config = dict(
    num_hidden_layers=8,
    n_experts=16,
    optimizer='adamw',
)
Below are experts of layer 5 (counted from 0) of a mixture-of-experts language model. Rows are named router (the router's row for the expert), down (a neuron's output weights, with its number) and show model dimensions 64-127. Each number is 128 + 24 x the weight over its row's rms, rounded and kept within 0 to 255. Numbers have three digits each.
After each expert's rows: a language model's description of what the expert responds to. This comes from a sample of Wikipedia text that the model never trained on.

# expert 2
router:098112135159135157126158130120132122126173143091106104141120096102096108116059139134133141179104203124089150146152134139145132120145122135112106136134137086146157151156112153135138124144106133
down5:150130154155121182135128136168193139098110164099135111129172118115117120107106129140144120166158152118082139156144085119088144101126100144103134105157155122122119146136093133139110157134112129
down6:130142110129135075158143126144102140098129157068139080145140138128128151168094108114131149111145111118110115095116077145128149134120141143125143100140143114106161162134139118105176161091143106
down7:163155134136116150124100156130156164127152074098123074149092115148125098138099119149100108131133103134148096122137157139114126113146092137097092107126109143083140099135140100148132130100125104
down8:083108109130089147116134139106133128157152138101156114157100125160114150135135134167148108093097102146098080152159141133122151121117143072128144108094147112178123151137106146146137098113117098
down9:148090168096126118100153091098148168130104133111120091102153098130136148090125163171087160110152155100117121105144108106144119078158118122126117105120111139107159081101182125122155140139086094
down10:145078157126167117152098111152140160155117116140131102107124132119139129100127156147122142097157127143091149118156165150134124115137160077114110141161108134116116115095166095144134084132117110
down11:124156124130104180096125120088075134059121126130102138114088146170128121132143163081151122113143117080157116076129137127180164160148132166103109119131103132115145096135115125138095136123112138
down12:138174107134115165051142129141094113126102077105136143104130141108110117095143112159137160174110124098113120128118156083122125120157127160117118121107158123138111149152133194139105111104094148
down13:135117140125098150144142094132135122117150116137156149121142074096113126072140150135147125104144108114173134169154121136151125085150150103125163123107132111135127140131155139134121121137111135
down14:113111148111162157108131179128132134126131110166131158124143153131140118144089131092125117113144131094101119119133112142116154147122141140127118085123134149129136121128144141105162108122117161
It responds to: Dates and numbers. Day numbers, years, month names and small numbers after "in" or "on", such as September 3, 1939, 2012, five, and score digits.

# expert 14
router:120111119119126124125118150102176106098154129132108109088124090139143081137156132093148156158139162115107093124161123156127134118169141093111106081153151120172116116127077170150083112099102109
down5:137119177170157176150167110117106109104141124150135143121144165073154134138136105145140147115135148174106102131148070126099117104140131183119092134195128132116096182164136129149129108125106141
down6:163128107150150121146147149132115148128151127079178108107101128095111129175100116152132134109132136156101099111100091146124134148126146146131143053136138128094144100184138146102159163094124085
down7:150132073112144126124097136112128142120089063113149089146142149148099125144110154162128146113169155144125154159123122114080140099141109147120119110121099126096124125153120109150152170115137114
down8:110166115169077102136129071106150131114132138118132115145109098158107109117102148154143110108150133118131106094105081107122148111110101099133110100142138154158111135148151110119175136147143158
down9:102108127100114119102135107114160182149136139128116152099116119111128153110137203142092125084137142144142129143159111107139098107111130141139126101105118131157158093103129108109136160125102106
down10:134101141105145093129131095117116151145122156090169114138133164116158150112127105141160180139121099124139161114165084121125140088178143114104158162161167105133086111132135135156129105153091095
down11:122173112124114154116105121099117152158121101098074130150099134152149102134137111086097135106126093124109124093158139118143158101118144154121119142104105182151155135142134140115127159104136097
down12:131166067157107154098160196158149124129084154137107118103134134089129122115155114121102182148142147144156110120165158123140128086119094111129125149132170159099132147083102134114136136141119110
down13:128097193116103101141111126116117074122157159129138124111100071103123131088119136150119138140102127100137086168089159144127098100107123119130135122136138131164118147102130086088122123134094089
down14:143198155115125127117136147116087155111085107135105156073128133127119086109092121147115141113153132118126160112167138101120148155136085123135111124154130167092141126134181124076119128149146146
It responds to: Common nouns after determiners. Nouns or their single-letter pieces after the, his, a, such as center, control, management, design, film, zone, cle-r-k.

# expert 10
router:154132146119108113116152112124134125112143144147105100092145134137132099105102118101099113151171130122108133115133147139150111116128112104127116143171155135122151130116122132125141107143094129
down5:153140141153125178087120129105109129113106115095187121146146150144123129199098091149094150121080160141133148136182096151119124088130103107131104068133125162102130134134117155095133132154111130
down6:129134119147117123118102146142114106091135163106169083141139137089122159143139130129125113145146157124127129060109065116120153117114162106131104088095120121080102106144124132131159145081146082
down7:140143093106150122097110107123125141093134095101107088170107135111106138178120142145132151112130130110124068147124103144103164131142111147102106119084137152113162138137133134106179189132107110
down8:104150136123115172119137130075163152117094136120112083130107126150101149129129142167109099099117125141131131127121109110119144099147133104136117117134149187159127166154136112137147118126149148
down9:086087189110115139130154124117143175123134145133130122148153101122151145077140176110074111130165129128113140163141121117146099116121093151143101123122098111175162118091143103140102126151103145
down10:112120121118123121167134105085126171180135101155138131132130122120102112120116109160126141120158097134113153108206129106129160105150139120076154163134100082100136104138139166176141182116131120
down11:122123129160101144133096102136084144086154121121108143116108096138133105123143153115090100141192143108189099123084164124156168106130143133103141167156122104108144101114127105105147081101094109
down12:146145125141093106088140163171180128108130149119135150112155115143126145105141095139113189151155142119170109136142186127142132138113134113142125140144120150091103120125115189140169170131131122
down13:165089166151116105133142123129156123161132163134116134111136082140132141064138142133113132152139156114161107180171151138150154123107133094164146139101136171151155116106159123102122162144150155
down14:103159168146149150126109151129150131184090128173102137089124124104145123142133138097154123123094107170099155113130088147137183139169120139139109064111140138150154136132165138131094143127144085
It responds to: Proper-name compounds. Hyphens and dashes inside compounds and year ranges, plus words of institution or competition names like United States, Prime, Supreme, League, Cup.

# expert 9
router:141141164112120091124110119110134098108129153111137151112139118125116084100140137128104133157175096076084145125110115122112123116127126123132046109142093082111143161127119107140104122124078109
down5:157167148141107127090118130124124128161111148103084165108117144123134147139115119174123135122104173140148108123111113118123104111146099097127100115110109128088124166146093144149086162115135158
down6:145101096119104122147103117161126153112102136103141153130135123122134169160127127157145132115104134130099151103121132103119150113092092125099160091142079080113151152144154106119144150087098082
down7:139108122062155118128112135087116129102111115126133109168097137139132101141102144086114141101140119106142142163115104143114118111104131130123152089097135140167174127102135147137159175099101138
down8:112176111130149085140124141111149151116132128127132099127113099152071147108156135150134135080101114145161123054132096108101144128162114105135097114097109148122139178180129131161142098108163122
down9:138106117118146137174131107092168120134123112097124087118114145096104138112093143117088166138181134142127142119142128102109121074151114149104111164120144159153099073120191111121126146130123124
down10:119071157103142105086108090184149167154112133110125120108151112129131123135133128156156148131135102116119147134158152150152105113155127067117114127172114140127110131141185162124130144130109113
down11:114102110134073145099151155129099144111146113094109178130110103155168120162118128114104112149115057094152120162149145097194131120145126090131123135153087150138110130111106093140131108120143131
down12:138150090095125138138147115153143121158140154135117110118140133121088118109142117193114142152132135128104108116169122127145152137132134102106101135116158147115128163143112145177127160134097147
down13:131105171135119113125084094107120080137151172128162141101104126195106110101117115136090102111171119110158120156113128110122133117131107137115135098100108145109101153181127140112120142140129110
down14:121139145159142131136145118148105098122155116118129142155097103127125097125166148126154107176150112122118082119135149127130164127145157127139134098114097207099133135072152132107101117100171126
It responds to: Table pipes and dashes. Pipe characters, dashes and numbers inside wiki tables, especially |---| separator rows, sports standings and election result cells.

# expert 3
router:132097116113111102111117131159105094094156130075127110081167132157114130098087128121130119140131146123074167104155135140123122125120142120108109115160109088113135132190068105164124137153155115
down5:134126121162144144107138107113144125111090085163154143134114132097121120158118158093128121125119128150098124156153070125104096095130145149112102105124148135116090141155108173117094161117122140
down6:127156142159138123150109126097102127118159165093128134182122167088113128130127097153102157099103139137104154106091108102154177125129128082117112113116096103118145114135113120133184121165109089
down7:147129111109149133143133135156117070135129143144137128166114137110136111115090143113075122107095136125107090127172110113120170109128080108096085100092137124117109138111138096143148185130090147
down8:080131100138138160109114130088136120109105163128143129129146125128099124151145125127104118105118117144140122135105100127150146129150089114138110108116155168168155167158160085150160095162111159
down9:125079140083127105154110137102130139088151145129131156106123070131140158135111131145123154105126134136116135130195165121143088111144145118124135146087128106111127097124152137099111150155111118
down10:081134102120092129127100153141146110174118115099080086096127117130142194117108132137132142116119121141139121163172161148141133113149116093104114120101150153146141128134127138169123163154138149
down11:159158126110126098150111128075083151178129147118155126145100156126093133120139154120146147115143128087123118084100135081102156142141122124097095135128125095120131133204163151138152127108117120
down12:122178144137122125134155133175139135145126111123133144115124128179111084138166133101099161155141130116136132116129155130144142111108137097130098159120124141123169102111103080129117160144106189
down13:116119167143084127135116123157134103138176157150115100115145095167129126108127156145100115111104135139176092179090171146160130112139134095148165129107125164130136163109148107096117138107134144
down14:125132162142151169125129110153128141116115116132135124155066108124153130162123139123122087140169122106062133079156068091154162158123146125145125124128112158108140150092155112081146098141124186
It responds to: Article lead-in words. Words opening a Wikipedia article's first sentence after the title, such as may refer, (born, was an American, footballer, is.

# expert 12
router:143129139128109129136096140103155132130132141135119095153119109155112087109103112108163134187131155087101123101141105130138138111144161119158089104108157112119132144156107177130100125172113102
down5:137114149144123144084126120099134120157099141131164112085091138109158119137102095107135177128114120160176113105083098136086123092134142150110119147138110125108108174102107134159121155108120134
down6:131089083135123117185112097120102142157124136085111106133106158099117138132155137188142154109114161149105141049131078128123127132162128134133136102127147119122110114156133106127167194128127114
down7:135123077110133134101116131122105147096129096102089064116107141134101118161094103138093128102156136136113140119157112128106127146102103153102144099105134140139122123134165152112122178109094088
down8:102129075132139113116128101098122087113118132102139126135116153122115143190126101162154138158094083112119138128100125138137150103130138117113104157163190134145135159129158082132143095121159145
down9:157125110139131149076097131107127202156138178129085109123144100132119131160133183101114126129143152143112137157156073093159148114131092157099111126110143093123143104130147160098106126137158119
down10:114159118137137140143149122108111154152108129121154086147146134170138140118125136150131194107139103149126178112169152121137147090187146126099167144174150115092123108138133166180124120139174117
down11:152118142151153168088114123146108133110114128125114143142103119172093120146128138100125120126172093109133142126105177151129165128109130163109098126102137122150153130114117106156108107138119097
down12:140154105145089133110119138162158105130113123157060162112099138133104111101150115097142161167127128129141150107145166139128150111103137112125133105079124144165115163144099158134116128130114128
down13:098092155125114159165120118075116074120093118123107144122153126121141127085119097142147079100118133141186097160125128097152063109126111135122146105128124143154157115112112087096130129112151108
down14:127115170152126131102110168155123121137117140114123114140084123113149061175108104130116091168103104131114102095123148111114173135111128173152143125127164186137142139100102096115071139116148172
It responds to: Music terms and word pieces. Word-internal pieces after a short prefix, such as h-one-y, h-id-den, and music words like songs, single, track, recording.

# expert 5
router:123094150165125081112156106158115108120145131101129100119104100158149104111131129123100179162149129081108152132175112144116143154145122124092099090146101111126138143193123145115111126172131127
down5:144129130153133150120123118144148128147143057125131175131110154121137106125118093121141134128123159135128110128089110194095063126124108121118113104137129123133102130123115144110129118111124170
down6:126089133106152098141110121141083092127115141127171150141112148144132126152115104175124144115128135130092145113086124116100139139152116133097148069131150112109097104136160162146147139128125084
down7:147132109091101118125123155144107098087146114088135095171124098117144113157094172166122125174184152180111103100126119124130131111108126125098137110138109131155137121102127092124103186099114152
down8:107158104153128126125120134124124124120136146121144134123114163174091112145146133174112089097082130132121138129181116138126135095121127115124115112079124145175124139134124107155168152143144092
down9:104093165088075137083107097131163173102115124119143141120159105158121143101139162129121123151156144122132115143165117112137126110132158154135140123142110126118156096111139164131129160116118086
down10:126111119138127089182108115128179138145137091163158117147135174146091105125148118097125166099152103138116167155115120137126135095111113110077140119151127100129116108145178132147139129127092168
down11:144130063132134135159110124114129149131122146103101156148092101134091156125166125080114101136184115149138109124085142102123134106142114117106146125137170166131145097098143139128129119100117137
down12:133159135133118121139132123167151111134103105102112112108143111141143115146129130155133228126137150102141163133152127115153097133073115110121097154115135129143099139149081135117110168183113101
down13:135071147149122106152116113132124091134171153145120123097121081146135121111141124130148092109097135139216113134169155156157156141107147132125161119132138140146159107133157101105104127134121156
down14:150157134140120154097157154149114115127108117115134114091110133145203086201114125129118116123190130092113139126133118136110127121080176133139185088135141153114144129115132146084103123164113161
It responds to: Infobox field punctuation. Line breaks, colons, closing parentheses and digits in infobox or taxobox fields, e.g. Domain:, Clade:, Molar mass digits, Released dates.

# expert 7
router:141101140106084135119127121123134133109150140130085118083122122130147108098122157102153134152125138131103122138124106162116144142181129147124073097139136134121167119177109161163145128112124118
down5:148130147134136157111110106091107101171152138155119142119128131134141121165111177133165165096123127144159095154127115150125092118117118144123099116111122132156116159141116172161085159088123149
down6:140137070118149120174100130159092124144111115098119123110110125095140143112136088170137146145122123121084105123131099152114106160193126144106135125169135125112113119171133108135153114138075087
down7:116116123117162114154100109098109043072135115101171104135147131120112091162066149147125155142117154108107160121056156140071116091105105124086101101110126116139157133155106129109117130119138129
down8:137119159127127122112096127101163138093136114145146132174101144155100132149148169169122121136102089132121160109157119114130165109100139105128103094127151156125128099100110114130147155142116132
down9:161122135089189100182117137148170108084140131119128108100135113122087148114125117131100171134153120142133173134134132089136124131140083113115148095143115143156143155123134145109153139130133121
down10:121084174109163159139125077137116134140110135097139103125120147138112141132131142132131179082108090132130168127160100110137134125139143102138118114128164151097084135145105165142088091142151140
down11:100086106112112152074095133082107150119098119072142142126089136143141145163120134107106135111142109102140173150092129101124157134115141107133148142129143121121136104104133131136136106086143154
down12:119151123117106109148168173157142128139106097133130148093134120142096092123141100128103181147163128126121139131142155108181139150136117119099118178124155125127096146128144160153142159126110148
down13:101120148125097100125120119097120128113117172148136126142144057165158121095102145117108071129119152110152127175140132158126146142109132108115159164132150140137154092118130136104128107122142141
down14:138154139156118150153101145170150105140144090139102101119107133109132068141127176171156111125138115088127142153157130144148163132148138134137141092088117169110152118113198120107122131159144090
It responds to: Section heading markers. Equals signs forming section headings like ==Notable people==, plus sentence- or paragraph-initial words such as The, This, See.